{"moe_layers": [0, 1, 2, 3, 4, 5, 6, 7, 8, 9, 10, 11, 12, 13], "n_kv_head": 1, "tie_embeddings": false, "init": "trunc"}
Below are experts of layer 5 (counted from 0) of a mixture-of-experts language model. Rows are named router (the router's row for the expert), up (a neuron's input weights, with its number) and show model dimensions 0-127. Each number is 50 + 15 x the weight over its row's rms, rounded and kept within 0 to 99.
After each expert's rows: a language model's description of what the expert responds to. This comes from a sample of Wikipedia text that the model never trained on.

# expert 29
router:62 60 38 47 57 48 53 61 35 50 44 54 44 33 61 55 36 32 69 58 40 60 48 66 50 50 38 48 37 58 30 64 29 34 27 58 62 37 33 58 45 77 24 53 38 31 20 57 45 44 78 60 58 36 48 47 51 31 66 65 25 57 38 35 65 35 50 70 74 69 53 48 58 60 52 43 24 68 48 40 22 29 49 31 35 73 50 59 66 88 55 00 19 37 42 47 61 49 34 61 46 52 53 46 69 44 49 57 64 32 63 48 55 49 28 55 59 61 48 93 20 57 44 39 28 60 47 62
up0:37 62 59 35 40 40 61 67 62 62 37 60 31 41 80 45 49 49 49 53 60 45 61 65 42 54 49 40 25 68 63 53 35 53 50 17 28 60 56 45 39 36 64 58 49 46 61 45 48 28 58 56 48 29 09 45 60 48 38 45 66 07 72 53 55 75 36 75 19 31 60 35 68 29 41 81 30 64 48 58 40 60 48 36 55 60 52 51 31 52 58 46 51 22 11 50 30 43 60 38 71 67 58 31 39 32 50 80 48 51 59 47 49 58 65 56 49 36 67 80 46 70 32 66 76 51 41 50
What it handles: Proper-name opening pieces. Capital letters or first syllables starting a proper name after of or in, like Det(roit), Mer(it), St. George, Mass(achusetts), Febr(uary).

# expert 23
router:37 66 32 74 50 27 60 06 64 37 31 42 43 53 66 48 55 53 33 73 53 20 44 44 25 79 60 46 43 56 45 37 60 62 38 55 44 31 73 48 48 67 53 50 39 57 53 48 40 67 58 86 48 49 73 50 53 70 66 59 25 60 26 34 65 50 51 68 31 31 62 78 36 63 52 49 59 29 47 41 28 74 40 41 74 59 52 38 55 18 55 45 27 32 35 40 47 72 61 65 30 47 31 57 68 55 69 56 47 52 26 71 42 47 80 32 30 38 48 52 53 65 56 46 43 57 70 36
up0:41 52 21 39 38 56 50 85 63 31 38 40 35 58 37 30 28 47 60 25 33 19 65 35 54 75 17 53 69 70 61 47 54 27 61 31 46 34 43 58 57 63 28 76 68 44 39 41 49 60 57 54 23 74 54 47 36 84 44 57 42 81 38 45 61 17 65 41 57 50 77 67 52 58 55 42 61 46 38 61 50 63 44 54 56 47 48 77 33 54 68 37 54 46 56 54 61 51 63 38 65 59 39 55 37 42 39 41 23 56 42 22 29 74 28 26 59 36 56 57 33 61 65 53 44 39 58 25
What it handles: Word stems before suffixes. Verb or noun stems cut before an inflection, such as produc, direc, jec in conjecture, ap in collapse, resul, connec, compos, with ted or ing following.

# expert 9
router:68 32 58 48 45 40 46 28 61 55 45 49 30 77 23 17 57 54 36 49 50 45 51 16 42 55 62 69 47 34 62 74 40 49 39 35 66 73 38 58 43 63 55 41 29 63 39 56 46 62 60 39 17 53 25 86 27 62 63 53 67 54 51 49 68 74 47 47 31 30 45 60 44 39 70 66 35 40 68 35 34 62 68 55 48 51 60 49 48 55 52 70 65 46 60 72 55 41 46 36 47 79 52 45 68 51 50 66 57 30 18 65 59 47 39 27 42 31 32 36 72 55 54 76 05 37 46 57
up0:21 32 77 21 51 88 47 29 68 63 52 24 43 36 41 59 58 41 48 68 69 35 59 26 42 55 58 50 48 61 45 84 42 58 32 43 61 48 36 53 56 41 74 39 46 62 54 36 48 46 45 44 34 43 43 31 47 86 55 63 61 51 60 53 52 50 41 63 58 58 51 64 56 62 34 67 73 57 63 58 43 75 32 51 62 59 45 25 81 60 72 65 39 76 63 30 44 52 57 83 34 09 40 60 40 56 46 38 41 60 52 34 69 44 71 85 43 56 35 54 30 47 41 41 63 50 27 51
What it handles: Verb/noun word endings. Final pieces of split verbs and nouns like depends, assist, evidence, attempt, comprehend, mostly before of, to, the or on.

# expert 60
router:66 50 16 56 25 51 67 41 59 47 61 65 42 44 64 65 37 47 35 34 61 55 78 38 64 47 52 64 43 19 63 82 47 67 57 49 46 64 42 46 47 50 56 20 33 54 84 62 58 58 56 38 69 37 33 65 47 40 31 66 27 33 83 28 44 48 51 49 33 22 55 41 46 40 45 75 41 62 60 29 47 44 44 45 40 47 42 50 53 64 59 72 61 51 81 65 54 49 29 71 96 49 54 51 65 25 48 47 32 28 41 56 25 36 64 56 78 42 63 54 38 42 70 54 40 39 61 32
up0:37 47 68 32 09 61 30 52 39 58 40 46 36 76 32 43 38 50 50 47 66 39 62 59 51 42 24 50 32 28 48 53 34 53 49 44 54 36 51 69 40 43 48 31 86 53 72 47 43 63 57 69 68 75 77 39 40 63 60 62 57 32 44 39 66 44 46 46 64 64 41 80 46 52 41 38 55 64 32 66 39 50 42 69 43 52 76 58 30 45 36 45 67 57 45 70 63 37 17 36 40 69 38 35 54 85 69 66 71 35 46 58 52 91 67 37 56 38 79 49 67 44 78 56 51 66 53 47
What it handles: First given names. Given names ending with a space, whole or as final pieces, such as John, David, Michael, Nigel, Larry, right before a surname.

# expert 43
router:75 70 65 30 56 63 48 66 45 56 31 53 55 30 51 67 52 80 55 11 64 79 15 79 25 50 45 49 60 51 45 66 50 27 77 61 39 37 54 56 52 39 48 40 46 62 39 56 33 50 29 70 53 33 64 38 62 21 36 39 52 71 54 29 48 51 39 33 61 54 66 58 67 24 35 68 71 61 64 51 50 57 28 71 44 49 28 36 59 45 38 60 62 59 42 40 94 61 54 31 41 31 27 34 46 53 44 29 72 44 61 44 41 53 59 45 59 56 42 31 59 56 16 41 49 55 38 61
up0:47 23 51 42 48 55 49 55 43 33 30 58 44 55 43 47 30 75 67 89 25 33 51 45 64 35 53 47 38 47 68 59 32 37 62 37 61 45 54 64 89 35 68 34 41 37 48 44 50 67 54 56 18 35 22 78 42 32 14 65 40 69 57 67 58 58 48 20 55 47 59 48 53 68 61 38 72 54 55 42 49 19 68 35 51 49 46 36 78 53 63 53 44 34 69 79 63 70 67 68 58 55 40 46 25 38 54 54 55 49 53 41 67 40 51 45 40 31 28 69 43 29 63 24 43 57 64 69
What it handles: Capital initials after breaks. First piece of a word or number starting a line, list item or table cell, often a capital letter like H, N, M.

# expert 5
router:31 62 39 26 51 39 71 38 46 38 54 52 78 43 77 53 32 27 52 43 37 44 44 63 52 64 32 61 48 53 63 41 25 60 58 46 68 62 39 41 67 62 52 73 52 40 43 57 59 33 67 53 49 71 41 36 48 50 47 31 51 65 42 86 59 29 64 40 27 57 48 41 48 28 43 57 37 70 82 61 65 19 52 77 52 44 69 65 79 40 43 55 41 64 50 61 40 61 32 79 88 66 77 20 50 34 48 59 29 68 66 40 18 50 46 58 40 44 20 38 47 48 63 37 41 40 68 51
up0:35 69 32 77 52 84 57 57 46 31 30 25 33 26 52 59 73 39 38 66 37 56 42 57 47 32 33 66 52 57 49 36 52 55 67 42 68 38 42 27 75 38 43 46 58 46 48 38 53 50 65 33 33 46 52 34 57 40 31 73 22 77 52 31 66 38 37 32 56 61 38 44 69 82 24 34 45 44 57 22 83 71 57 57 49 62 59 50 15 54 61 41 47 30 76 55 47 60 53 59 25 56 66 42 26 63 49 73 41 49 51 52 38 80 59 56 21 58 43 41 31 40 51 57 44 65 51 36
What it handles: Definite article, accented bytes. Mostly the article the or The before a noun (the University, The CW), plus UTF-8 lead bytes of accented Vietnamese or French letters (Hoàng, Château).

# expert 61
router:48 60 21 46 61 72 47 67 37 72 11 82 58 28 58 30 59 40 53 34 66 61 07 59 50 53 62 31 56 30 47 64 69 33 53 61 24 58 17 42 57 37 45 24 49 46 65 69 67 56 58 50 30 52 57 40 60 42 26 45 56 35 42 48 56 59 53 21 56 74 52 45 65 36 40 48 53 45 54 67 48 54 61 39 47 61 41 45 69 49 28 74 60 64 37 28 69 41 46 41 57 30 57 26 22 62 57 58 71 44 85 42 51 59 33 31 60 80 44 62 68 42 40 66 43 60 56 58
up1:56 72 45 47 58 30 19 51 43 80 77 64 60 70 57 53 38 53 66 56 36 58 51 57 91 36 43 56 39 69 37 37 60 68 21 49 61 49 43 51 57 44 07 38 71 47 53 56 72 63 53 41 39 53 62 61 26 59 39 62 36 26 72 46 45 37 43 60 44 45 37 38 19 42 75 38 42 55 48 50 36 19 61 63 47 20 51 41 43 87 39 48 50 33 50 32 50 49 35 12 38 39 66 52 39 45 54 59 65 60 40 50 41 33 42 32 25 60 52 80 40 59 49 35 50 61 32 65
What it handles: Word-initial f and F. Single f or F letter starting a lowercase or capitalized word, such as foods, festival, fence, Five, plus some other capitals like G, W.

# expert 33
router:36 59 60 75 39 12 21 57 79 40 65 34 41 54 32 64 62 28 47 62 41 68 40 52 68 34 39 40 41 67 59 46 69 33 43 49 42 43 62 54 52 91 62 44 63 70 48 74 75 58 34 36 28 53 48 31 63 47 43 49 44 63 62 58 76 51 49 69 44 23 33 40 26 68 39 74 68 54 53 63 60 39 25 32 73 48 36 64 41 80 63 52 33 45 53 39 30 37 48 63 67 26 67 48 39 36 71 66 40 45 33 42 77 44 50 38 49 41 58 50 49 54 44 32 73 64 27 41
up0:54 33 58 54 27 69 72 43 46 52 76 46 40 53 41 53 04 54 63 29 66 34 24 55 86 55 46 55 45 55 52 41 41 72 53 36 28 51 60 46 82 41 39 68 53 54 19 67 36 24 39 60 40 41 42 61 56 42 47 57 76 58 52 32 66 50 63 55 71 61 18 53 54 66 35 58 19 33 42 64 59 60 67 54 76 63 39 59 63 44 58 01 61 78 40 40 52 46 52 49 48 41 59 46 33 58 61 61 32 59 39 52 48 33 33 57 51 28 68 56 42 62 42 29 26 50 50 63
What it handles: Name-internal fragments. Middle or final pieces inside proper names and words, such as Dun-ed-in, W-ed-nesday, Kenn-ed-y, Gl-ass-es; also Born and Died labels.

# expert 19
router:46 56 53 65 32 33 30 53 51 51 42 41 55 59 58 61 34 49 61 70 49 36 54 49 41 57 39 44 44 78 63 72 27 43 56 57 72 57 20 56 45 39 51 70 46 57 36 45 77 44 45 49 55 57 62 67 34 99 61 24 22 67 62 28 41 71 55 41 47 75 27 60 51 51 82 62 48 64 48 56 38 64 42 55 44 69 74 57 30 64 39 49 38 47 35 48 44 33 67 36 33 79 38 34 40 56 46 33 34 56 62 31 35 40 46 41 52 74 62 34 79 47 83 26 66 49 46 86
up1:50 48 29 30 40 55 53 71 46 58 47 37 68 45 67 62 54 34 44 92 51 59 40 56 43 50 66 15 64 44 65 42 40 78 49 42 58 45 61 66 71 54 54 56 32 22 31 25 59 58 44 73 48 33 55 64 15 52 59 61 65 77 64 72 67 73 43 53 36 47 31 32 44 38 43 22 48 53 49 70 44 60 34 55 46 51 49 64 93 47 57 55 56 41 53 52 22 38 45 59 49 25 69 52 54 51 23 59 44 73 49 37 55 33 49 60 50 48 69 80 33 26 58 34 71 28 71 49
What it handles: Paragraph breaks before headings. Double line breaks ending a paragraph or infobox list, usually before a section heading, also the infobox labels Succeeded, Preceded, Website.

# expert 62
router:40 46 50 26 31 54 39 42 53 63 61 53 55 47 67 55 70 79 66 25 72 51 76 51 28 69 72 82 64 56 66 75 44 20 53 50 40 83 12 64 36 63 29 41 51 68 37 49 45 54 45 43 59 28 49 76 48 70 47 36 69 38 54 47 37 61 59 45 61 69 42 47 37 46 38 70 33 62 57 82 74 63 55 34 38 51 28 35 59 60 34 55 62 37 36 50 31 59 23 54 35 51 33 35 57 66 32 26 48 19 56 60 73 41 55 67 47 40 43 51 57 53 65 50 33 58 67 60
up0:70 49 18 70 45 61 71 40 79 47 32 50 72 41 53 23 60 51 35 37 37 36 55 42 28 46 53 57 37 57 58 62 48 62 68 74 60 64 49 58 59 57 54 47 55 37 28 30 85 42 60 57 47 87 30 72 53 34 24 19 41 34 45 53 66 33 11 41 51 63 65 47 36 51 45 59 64 36 90 52 64 66 41 37 60 56 41 34 41 53 45 66 36 34 48 77 58 38 81 39 63 56 41 62 32 56 32 39 45 59 56 55 46 30 61 48 55 58 32 67 56 73 44 51 29 54 36 29
What it handles: Units and short codes. Short abbreviations and unit tokens such as km, mi, ft, kn, R, Q, often in road, storm, sports or table data.

# expert 45
router:44 50 56 64 72 59 36 26 36 53 62 52 32 33 44 34 68 61 42 65 26 56 65 44 48 44 72 55 45 52 49 52 13 75 47 43 34 41 65 46 59 32 28 25 67 85 41 57 28 52 41 33 14 70 24 46 81 43 46 42 35 56 36 66 46 71 58 72 42 30 52 65 44 61 48 62 77 53 83 64 43 50 29 48 50 53 62 54 58 74 52 54 37 50 33 33 43 42 57 33 62 53 44 50 61 28 38 80 59 40 56 64 27 70 75 30 51 42 73 61 50 55 34 56 34 67 34 33
up0:48 44 48 68 67 21 62 26 63 22 66 48 39 56 58 52 75 31 59 66 38 58 40 34 67 52 44 48 69 63 59 39 56 29 43 47 65 53 34 69 70 51 27 14 66 49 25 56 70 36 71 18 24 47 61 58 52 56 47 54 52 59 49 65 65 56 54 71 55 44 30 75 44 51 51 36 26 26 48 70 38 43 62 43 71 46 48 41 27 48 71 39 65 41 75 50 65 04 62 76 74 47 42 57 61 62 68 63 71 72 35 48 56 46 29 45 40 59 52 55 49 49 65 50 41 23 52 32
What it handles: Mid-word vowel pieces. Single letters or short vowel pieces inside common and foreign words, as in se-e-ing, we-e-ks, be-gu-n, Fontaineble-au.

# expert 13
router:20 71 48 37 27 58 39 49 54 70 69 77 39 61 49 15 59 29 48 42 43 16 15 37 86 71 69 55 43 32 61 22 74 55 51 48 64 49 62 65 70 37 65 58 53 42 45 80 37 64 31 59 77 50 44 44 40 58 41 44 51 48 52 44 41 63 45 66 24 55 40 70 59 46 45 51 59 51 60 70 43 48 41 37 38 66 70 16 58 37 53 68 74 23 46 72 50 49 60 28 54 35 60 41 26 46 53 45 23 63 38 43 47 39 61 46 48 39 70 46 48 28 54 62 71 46 67 52
up1:67 59 28 41 58 43 33 43 16 64 41 47 38 51 64 52 73 61 47 48 50 46 41 79 35 68 19 61 49 40 62 50 62 43 25 48 69 54 35 64 42 30 38 61 65 54 70 31 43 71 73 59 34 52 42 73 53 52 31 55 36 61 51 43 60 53 42 34 19 58 58 72 21 28 83 62 71 68 49 42 59 59 70 59 68 47 23 70 34 41 28 58 39 57 30 54 63 29 45 37 41 46 61 56 52 53 20 39 22 63 56 60 60 53 42 67 59 52 81 35 21 77 49 64 38 66 39 56
What it handles: Table header words. Column-header words and their word endings in Wikipedia tables, such as Votes, Candidate, Party, Points, Score, Rank, plus trailing percent signs.

# expert 48
router:47 36 36 46 60 35 52 62 56 50 26 61 51 42 14 59 32 48 52 40 75 51 97 49 70 30 56 40 60 42 60 60 52 45 62 69 49 46 42 62 39 51 42 62 35 44 73 33 62 56 56 44 23 29 51 75 69 81 32 43 66 72 30 52 32 85 50 51 34 42 45 62 36 59 62 65 39 49 33 57 39 44 58 74 34 50 51 41 45 33 53 48 48 39 38 77 47 75 37 62 42 67 45 45 41 79 54 13 41 63 59 79 48 33 40 78 66 62 30 29 62 64 41 31 65 36 50 43
up0:61 54 46 50 63 30 75 57 74 72 40 54 51 45 24 46 59 47 45 43 26 18 61 47 39 70 51 54 49 44 67 50 40 59 74 29 48 45 63 74 58 50 47 55 84 61 78 45 48 45 50 71 60 63 31 35 53 53 48 49 47 15 54 71 45 92 60 55 70 50 34 68 19 15 47 32 59 43 36 51 47 58 44 76 52 38 48 77 15 54 58 36 44 27 34 69 51 77 39 56 63 70 42 42 45 62 67 46 37 32 34 27 46 66 62 31 59 53 64 56 57 52 47 68 59 33 40 64
What it handles: Sentence-ending periods. Period plus space ending a sentence before the next capitalized sentence, common in census demographics and biographies, also ! ? and ). endings.

# expert 50
router:72 54 61 34 52 50 43 65 53 66 33 46 63 25 43 59 49 89 62 25 69 75 15 60 29 31 62 60 57 54 45 60 39 27 69 57 59 43 45 78 47 44 74 39 44 60 58 76 46 60 32 54 49 46 71 39 58 34 41 30 63 69 64 43 50 55 52 40 62 51 47 50 64 27 40 74 73 67 60 38 33 59 35 80 38 43 40 42 79 42 52 54 80 63 41 50 84 56 51 29 43 22 27 34 48 57 33 26 66 52 48 38 44 47 74 46 50 46 34 25 73 55 35 57 47 55 35 62
up0:63 61 50 56 58 29 56 62 50 41 44 51 52 68 25 30 38 52 28 34 68 69 59 17 45 51 29 55 57 68 60 39 48 51 33 30 55 48 60 56 47 32 46 48 37 57 44 56 69 30 74 61 38 65 38 29 36 62 62 50 38 50 51 77 64 52 35 40 46 39 15 35 36 39 55 37 51 54 46 45 66 26 47 73 74 54 45 47 28 52 30 51 51 77 51 74 47 49 56 49 40 10 58 58 77 38 13 51 31 34 46 51 38 42 42 44 56 23 56 49 92 26 75 68 77 63 50 35
What it handles: Noun suffix endings. Word-final noun suffixes completing a word split into pieces, such as -ation, -tion, -ity, -sion, -ism, as in civilization, destruction.

# expert 53
router:58 53 47 37 20 62 20 64 38 43 60 39 32 52 73 38 75 64 53 52 27 64 44 31 29 35 67 62 82 51 34 41 61 56 54 56 55 37 48 41 53 57 47 14 62 56 32 25 46 78 70 54 51 31 55 34 40 54 55 74 57 55 43 54 57 26 64 56 20 63 39 54 53 17 35 41 67 44 45 34 36 56 40 40 78 51 41 74 61 19 78 62 25 64 32 38 26 50 41 46 53 68 56 50 67 31 67 59 65 55 30 65 58 54 63 58 64 66 65 48 49 49 47 64 70 55 57 18
up0:35 32 42 24 20 50 51 45 65 12 53 28 45 38 64 25 56 36 87 56 43 83 33 40 48 42 51 48 22 35 63 62 47 53 32 49 70 24 53 60 46 60 47 57 47 64 61 56 35 41 83 53 47 31 63 47 39 52 24 68 49 50 56 22 91 55 48 23 75 62 58 38 24 23 68 62 44 55 60 73 74 53 46 38 45 49 46 49 57 64 57 41 24 38 64 42 64 63 37 42 50 58 42 65 70 66 39 57 46 61 54 61 69 46 66 53 59 46 58 34 67 49 32 34 36 31 38 49
What it handles: J and Slavic letters. The letter j and pieces like ik, ak, ec, š, ć inside Slavic, Indian or Nordic names, such as Stranje, Gujarat, Thessaloniki, Benjamin.

# expert 14
router:28 64 58 59 48 60 80 55 54 43 71 45 53 23 71 19 09 62 44 53 65 49 43 60 41 46 54 62 47 64 74 36 67 37 46 41 52 61 37 64 46 56 64 45 29 56 46 60 86 47 35 40 58 33 44 42 30 51 45 39 47 36 60 70 27 26 24 45 73 75 68 33 38 37 52 62 18 44 68 70 61 60 23 76 40 42 51 37 52 71 50 55 72 46 36 64 32 59 45 45 26 47 55 60 50 30 30 71 43 58 57 71 56 87 31 52 68 57 53 50 39 54 56 33 70 57 45 66
up0:50 36 38 32 32 51 54 27 36 32 45 47 78 43 52 72 60 52 36 53 69 77 60 74 61 44 51 60 53 68 61 52 76 41 56 52 31 53 47 50 33 62 60 44 49 55 52 75 41 81 53 48 44 49 36 67 41 61 43 48 40 26 84 56 31 63 67 43 78 54 33 45 68 27 65 55 44 39 22 50 33 72 66 85 28 52 59 45 51 52 36 49 41 84 49 31 56 60 51 67 34 44 99 46 37 67 42 32 37 37 59 50 50 55 35 27 40 53 65 66 70 61 43 21 42 60 43 43
What it handles: Foreign name pieces. Opening pieces of South Asian, Chinese, Japanese and Arabic names and words, such as Raj, Kh, Zh, Men(on), sh(inzō).

# expert 38
router:54 72 36 57 23 33 34 56 46 44 61 57 48 47 53 20 42 66 70 51 48 32 53 47 42 62 33 87 51 51 38 46 55 47 56 49 32 59 18 67 55 68 58 52 73 25 40 33 44 30 38 54 61 52 49 85 72 56 43 88 67 48 55 65 34 30 46 65 39 49 25 51 45 55 44 30 63 51 53 60 63 67 58 57 54 77 53 69 43 62 52 60 32 39 71 49 64 60 33 70 33 37 41 39 66 19 26 55 06 76 52 54 30 34 67 47 48 53 38 80 55 52 59 43 53 35 54 73
up0:61 67 11 33 40 37 31 55 56 60 35 42 38 69 63 55 94 46 68 67 53 40 66 66 60 39 40 59 37 69 29 38 54 53 58 46 53 25 51 62 53 55 35 39 47 60 31 29 21 38 42 31 51 38 43 51 48 63 64 53 70 66 39 39 58 61 08 74 29 44 38 73 40 47 54 31 22 44 47 60 48 58 59 47 47 62 56 69 69 50 67 56 46 74 31 58 41 38 36 52 47 81 75 43 51 37 43 24 70 28 29 25 61 53 35 46 60 64 63 53 37 51 52 66 17 53 36 43
What it handles: Table cell separators. Pipe separators between cells in wiki tables, especially election results, sports standings and asteroid lists, often near empty cells.

# expert 32
router:60 39 24 40 54 47 65 69 58 39 25 51 36 43 62 61 66 45 49 42 47 24 58 64 55 51 34 54 56 58 44 64 31 56 48 51 30 28 29 52 65 44 23 57 45 77 77 37 45 39 46 87 60 43 38 62 67 59 67 36 73 25 68 66 21 42 60 79 19 37 47 72 61 36 38 51 35 53 27 54 64 56 45 79 49 43 28 40 36 33 38 16 66 66 57 67 56 45 55 62 43 67 37 26 45 56 59 65 38 56 81 35 59 55 33 55 31 63 22 39 29 54 40 61 55 47 44 36
up0:45 51 21 45 54 50 75 77 44 33 39 55 35 64 62 42 57 58 30 58 54 42 63 38 32 48 52 49 52 86 38 46 42 52 34 46 64 63 39 45 42 54 34 56 49 39 14 47 48 43 74 26 51 15 43 64 53 77 51 38 33 40 52 45 41 42 57 43 79 51 30 34 44 60 58 62 53 37 68 42 22 82 35 19 66 42 65 33 51 56 16 26 41 63 50 47 24 49 55 65 70 28 56 33 81 51 53 57 40 48 57 45 35 69 40 14 24 29 48 51 62 73 53 53 31 47 58 51
What it handles: Capital L word-starts. Capital L opening a capitalized word or name, as in Lodge, Lines, Latin, Langevin, with a few other capital initials.

# expert 56
router:56 52 58 62 60 75 32 42 40 56 43 60 44 32 54 25 70 65 56 50 51 53 65 54 56 29 47 79 45 37 38 47 53 40 67 34 35 52 36 13 51 56 39 31 60 40 43 15 28 39 53 29 67 74 44 70 80 70 39 71 30 26 58 68 60 40 28 19 57 47 61 50 40 33 41 40 35 59 38 67 57 44 75 46 48 46 58 49 41 40 35 54 25 50 30 48 49 53 58 59 56 51 48 38 77 68 60 30 60 23 30 69 68 56 73 71 47 45 39 26 64 50 46 43 08 64 32 58
up8:45 59 46 66 65 57 40 57 59 43 31 37 53 56 58 37 58 25 34 58 36 48 51 52 70 53 65 66 27 50 55 65 56 54 74 39 50 57 53 49 22 44 62 65 59 63 56 27 54 49 47 52 69 38 35 52 61 47 72 36 52 28 42 25 47 71 55 31 58 78 41 51 48 74 70 19 45 65 51 49 75 28 35 37 25 64 22 27 45 32 79 55 68 36 55 35 43 64 75 39 82 62 40 39 60 40 40 61 43 60 77 56 26 38 28 75 86 56 30 79 53 27 50 56 38 54 37 46
What it handles: Word-start fragments. First one- or two-letter fragments of lowercase words split into pieces, such as c(rop), ti(red), l(obbied), r(unning).

# expert 36
router:76 73 68 31 57 66 50 66 49 58 33 52 59 32 53 70 54 81 57 13 66 79 17 79 25 51 49 51 62 54 46 67 52 29 79 63 41 43 54 60 52 39 51 39 48 65 41 57 37 53 30 73 53 35 65 41 65 24 37 41 53 73 56 29 50 54 42 36 62 55 67 59 67 27 36 72 72 63 64 52 50 57 30 70 46 51 30 40 62 48 40 61 64 61 43 42 96 63 57 34 42 34 28 37 47 57 48 29 73 44 64 47 44 53 60 49 61 56 39 34 61 59 17 46 53 54 39 63
up0:71 46 71 77 12 21 69 47 68 08 51 44 55 63 48 48 45 55 26 53 25 29 76 30 46 52 38 69 51 60 60 42 44 53 52 63 62 49 36 50 62 32 43 35 44 47 48 28 64 53 50 62 37 64 27 41 42 63 63 76 49 37 63 23 49 39 63 42 69 42 31 66 36 63 64 61 37 68 32 64 48 53 46 42 74 58 53 59 38 47 53 44 87 38 12 44 48 51 47 42 15 18 63 56 43 39 53 39 39 48 38 36 54 27 56 75 49 44 50 57 47 38 42 36 21 51 54 70
What it handles: Years and table separators. Year-starting pieces like 201, 202, 197 after in, plus table pipes, line breaks, heading markers == and small cell numbers.

# expert 12
router:73 58 44 59 49 62 46 56 42 58 62 51 74 47 54 61 44 52 71 97 25 22 68 30 82 63 48 66 43 61 35 63 57 59 60 51 57 54 72 26 38 28 59 44 28 69 78 33 25 22 38 20 35 47 45 56 32 41 63 43 44 53 52 34 52 44 41 24 72 57 45 47 64 19 54 55 27 46 45 74 41 48 32 55 29 62 57 58 55 61 46 50 76 36 49 73 46 57 57 69 70 47 49 42 56 54 61 44 30 43 52 67 41 68 55 32 41 45 56 29 53 69 54 62 63 18 51 20
up0:52 42 43 53 73 70 37 30 66 58 41 44 63 43 47 53 59 74 34 68 37 54 38 29 71 74 65 74 73 42 31 45 47 38 29 34 33 31 77 47 51 50 63 82 44 45 78 48 32 58 62 50 71 41 60 40 48 31 59 52 58 45 32 72 61 33 54 42 71 59 59 43 38 51 64 39 45 59 36 65 53 30 57 28 63 65 53 46 57 58 66 73 36 27 65 98 36 59 78 67 76 52 65 46 38 53 52 36 39 36 39 77 43 41 76 62 45 40 26 49 41 52 43 46 49 78 50 76
What it handles: List and table starts. Line-initial list dashes after a line break or heading, plus table-cell numbers and spaces after pipes, such as player numbers and football positions FW, MF, DF.

# expert 28
router:56 52 39 54 60 54 51 52 50 60 35 49 68 48 58 43 47 52 57 32 73 54 40 79 37 23 24 44 57 58 48 63 34 70 45 61 61 37 58 65 63 24 66 48 50 50 45 12 73 44 35 52 57 73 17 40 50 52 60 51 47 56 45 44 52 40 79 45 56 81 42 38 70 74 26 56 49 55 43 41 43 51 39 49 77 44 46 35 44 80 50 42 65 70 58 69 37 49 46 29 70 36 78 58 03 65 19 31 43 75 34 76 38 75 72 39 58 55 45 42 36 57 40 59 51 62 43 74
up0:59 42 26 24 31 63 45 48 38 33 46 60 65 22 38 44 48 52 79 65 52 61 45 41 60 37 49 69 47 43 69 82 65 56 48 55 45 62 29 64 60 48 51 40 85 32 33 15 49 28 57 49 66 42 49 34 50 49 68 42 28 67 40 19 57 40 63 61 51 61 54 36 54 37 29 47 53 51 56 47 46 41 47 36 83 61 50 64 46 90 58 43 37 38 56 47 21 68 43 72 48 53 59 04 45 60 74 38 48 59 70 49 36 55 46 60 57 51 20 70 64 31 62 67 64 71 48 64
What it handles: Pieces after capitals. Short pieces right after an initial capital or letter, such as H-all-s, L-as Vegas, h-osp-ital, plus line breaks and parentheses in tables.

# expert 57
router:62 56 71 46 44 59 47 52 31 64 59 26 32 43 59 67 43 35 71 33 48 60 32 65 41 56 45 50 58 35 73 61 57 32 70 57 28 64 37 59 64 55 47 32 56 19 25 32 33 63 36 69 49 29 26 30 33 20 58 57 65 43 22 70 54 51 79 26 64 64 55 31 53 42 43 43 72 65 48 65 41 51 59 66 33 59 71 51 36 80 46 73 75 44 37 49 46 51 47 34 69 54 46 27 64 42 51 35 23 62 51 52 53 49 31 55 38 41 24 42 74 47 56 23 61 79 54 73
up0:34 61 25 57 55 48 80 53 49 50 50 34 77 33 41 47 28 53 81 48 33 44 25 26 44 49 47 59 59 57 72 30 60 88 52 51 46 46 47 33 56 26 46 25 37 57 53 61 49 87 43 53 57 41 44 34 44 59 45 30 59 34 57 67 42 31 35 18 67 47 42 45 52 60 53 71 61 41 48 82 55 03 55 55 61 70 79 65 55 34 79 54 49 44 63 37 28 40 54 49 68 38 83 55 59 42 47 33 50 58 27 46 42 35 40 28 49 49 54 48 34 42 59 25 37 35 59 59
What it handles: LaTeX and clause openers. Backslashes, braces, equals and semicolons in LaTeX math, plus sentence-opening words like All, These, There, While, Although.

# expert 1
router:64 77 33 76 34 28 51 65 60 63 54 52 56 20 56 76 54 48 44 48 35 62 49 08 52 68 42 48 42 34 28 41 63 37 29 59 47 57 31 63 19 49 49 34 48 81 76 28 30 72 30 48 65 69 53 74 53 45 46 42 65 40 52 61 74 37 35 55 24 50 71 64 64 69 27 43 67 57 36 68 35 41 43 67 52 31 61 57 46 41 68 62 44 63 46 37 46 48 48 34 40 40 39 80 62 45 57 20 41 57 66 54 72 56 25 24 33 54 54 57 50 37 40 24 53 42 58 54
up0:72 62 11 63 61 43 31 34 52 45 44 52 61 48 53 81 48 32 54 54 55 92 57 52 59 38 56 60 16 38 29 62 44 41 45 44 45 60 43 49 57 52 53 57 45 69 67 61 34 61 68 36 50 62 71 52 26 63 79 38 65 60 48 62 61 32 35 37 49 69 49 27 60 73 59 33 52 50 23 30 48 74 28 69 20 42 12 41 60 52 45 40 45 64 60 20 37 37 58 56 63 55 49 36 32 34 49 52 55 62 49 42 62 51 49 55 55 63 33 73 60 56 38 49 38 28 47 96
What it handles: Consonant-cluster word pieces. Mid-word consonant pieces in names and rare words, chiefly k and sk, str, unn, ink, as in Helsinki, Toghtekin, unnoticed.

# expert 35
router:46 55 35 68 52 53 46 18 47 58 50 32 58 51 38 32 65 30 29 44 35 38 46 49 20 33 50 46 66 23 50 37 23 76 25 39 66 59 66 58 50 63 62 60 29 74 42 41 43 21 40 69 34 72 57 66 66 41 64 49 43 55 28 65 67 52 61 51 65 30 59 52 58 45 49 65 78 60 32 12 48 55 48 64 52 28 67 52 45 71 45 61 81 52 55 20 56 46 46 24 62 55 67 53 32 25 63 38 52 76 53 44 40 54 56 45 56 37 64 57 35 62 46 84 66 55 61 78
up0:49 35 49 70 82 41 59 15 51 33 44 38 75 38 57 55 62 19 39 73 44 22 47 56 39 38 55 48 46 79 75 56 39 42 52 55 52 50 46 49 90 44 42 28 31 47 33 59 48 95 58 67 37 60 37 45 54 51 35 52 37 53 17 63 35 37 31 33 44 60 74 62 35 31 43 76 33 29 50 69 81 49 43 50 76 35 77 52 45 40 49 22 47 54 54 58 56 53 51 53 55 39 43 46 57 82 49 40 41 34 40 43 38 57 62 50 36 53 23 26 56 40 48 47 44 27 60 50
What it handles: Mid-word syllables. Middle or ending pieces of longer words and names, especially est (pedestrians, Worcester), plus land, ost, it, thod.